config.toml
num_hidden_layers = 13
n_experts = 16
d_expert = 864
normalize_top_k = false
lr_router = 0.000309
rope_fraction = 0.75
parallel_block = false
init = "trunc"
optimizer = "adamw"
weight_decay = 0.23
Below are experts of layer 2 (counted from 0) of a mixture-of-experts language model. Rows are named router (the router's row for the expert) and show model dimensions 280-319. Each number is 500 + 40 x the weight over its row's rms, rounded and kept within 0 to 999. Numbers have three digits each.
After each expert's rows: a language model's description of what the expert responds to. This comes from a sample of Wikipedia text that the model never trained on.

# expert 10
router:528508447446495477494458468504470533505534485548474475468497510533558536531489433461504477452543456548481514562533546516
What it handles: Name and title starts. Short capitalized pieces opening names or titles, such as Dr., Mr., Me, Is, Man, De, Madame, often followed by more name pieces.

# expert 1
router:516518445456489493539469579477498509465504529479510461478540495534516488441490506534503496531475567479509487523481514502
What it handles: Descriptive adjective pieces. Adjectives, suffix pieces and linking prepositions in descriptive biology or medical text, such as -able, -ical, small, heavier, of.

# expert 15
router:495519503511579504483499473541483483597552436460530529503422514499517488465476482546497486484482423483488439516528469497
What it handles: Empty cells and list punctuation. Pipes after empty table cells, semicolons closing list items, and some clause connectives in prose, such as or, Besides, especially.

# expert 9
router:518448506443560612507509464524502449506534485517461580443485471498488503465534514496496500494484459499464499487530507525
What it handles: Music release vocabulary. Music discography words and text inside quoted titles, such as album, Records, single, vocals, Mixtape, plus odd spaces and diacritics.

# expert 2
router:483543488491546468541443462600432482507549459497542436467465537482593457460451454511510581472480426495498483475589524529
What it handles: Encyclopedic definitional words. Topic nouns and copulas in expository prose, headings and taxobox lines, such as classification, Scientific, is, tax, relations, plus table-header pipes.

# expert 5
router:520472448466372452513499488457531552390519527501461481521521517486416514545537575453608517482480506506525552509403530515
What it handles: Capital-initial word starts. First letters or pieces beginning capitalized names and abbreviations after punctuation or pipes, such as Mc, St, G, V, plus numbers opening parentheses.

# expert 11
router:493564536482501535484440419472440498442464487508481526479446579465482497542502551513515527482437518430514507434499397468
What it handles: Table numbers and scores. Numbers and pipes inside sports and election statistics tables, such as years, vote counts, percentages, yards and batting averages like .447.

# expert 8
router:440576528558488515403480484546503499499486400454553503497486469477526442565453479544487497502550528569477482508507397478
What it handles: Date range dashes. Dashes, spaces and commas between dates or scores, especially birth–death and term spans like 1765 – 1819, and until, Succeeded.

# expert 13
router:530455484551624557556516538502544560578507471539530509575488507498581530493482522547443530484505523502493503504524455458
What it handles: Table cell separators. Pipe separators between cells in wiki tables, mostly after header words or names, such as Position | Team and Previous race | Next.

# expert 12
router:536510487517514446525477486557502530578447500506510463477513457543577508442497469554508491576441530497461460522569535508
What it handles: Military and royal figures. Nouns, verbs and punctuation in historical narratives about kings, armies and families, such as army, Governor, Bishop, brother, defeated, his.

# expert 6
router:478577500506509462430561520474502455494504452408473443512486568448505499493503460498471456492456477473453538434511519513
What it handles: Geography and transport places. Words in articles on places, stations and roads, such as located, station, Airport, Railway, Municipality, residents, and Location headings.

# expert 4
router:430470541518460510481532503466484536530420600511550512537478470521466463494448446445497450455425500499452535468516493513
What it handles: Sports results text. Prepositions, articles and punctuation in sports competition prose and tables, such as qualified for, defeating, Men's, ATP, tennis, round.

# expert 0
router:488499495474564468496488494496469506530532429524559492556530554511521475414531548555468555537507442547549462539498486471
What it handles: Event and activity nouns. Common nouns and verbs naming events, roles or sequence after articles or possessives, such as debut, match, next, first, part, work.

# expert 7
router:489467519521512529436531491488426501533536476531421544536486518545482537502509520555398546515569516493535437517563512495
What it handles: Clause-linking function words. Conjunctions, relative words and prepositions in narrative prose, such as that in "At that time", because, how, when, by.

# expert 3
router:533481475450409459543522495428517544411479524517467509491540511490411515547525567453604519473504504491538549469411517511
What it handles: Name and number pieces. Final digits of years and numbers, surname tokens and inner name pieces, such as 202'2', Klá'ra', James, Smith, Cyrillic letters.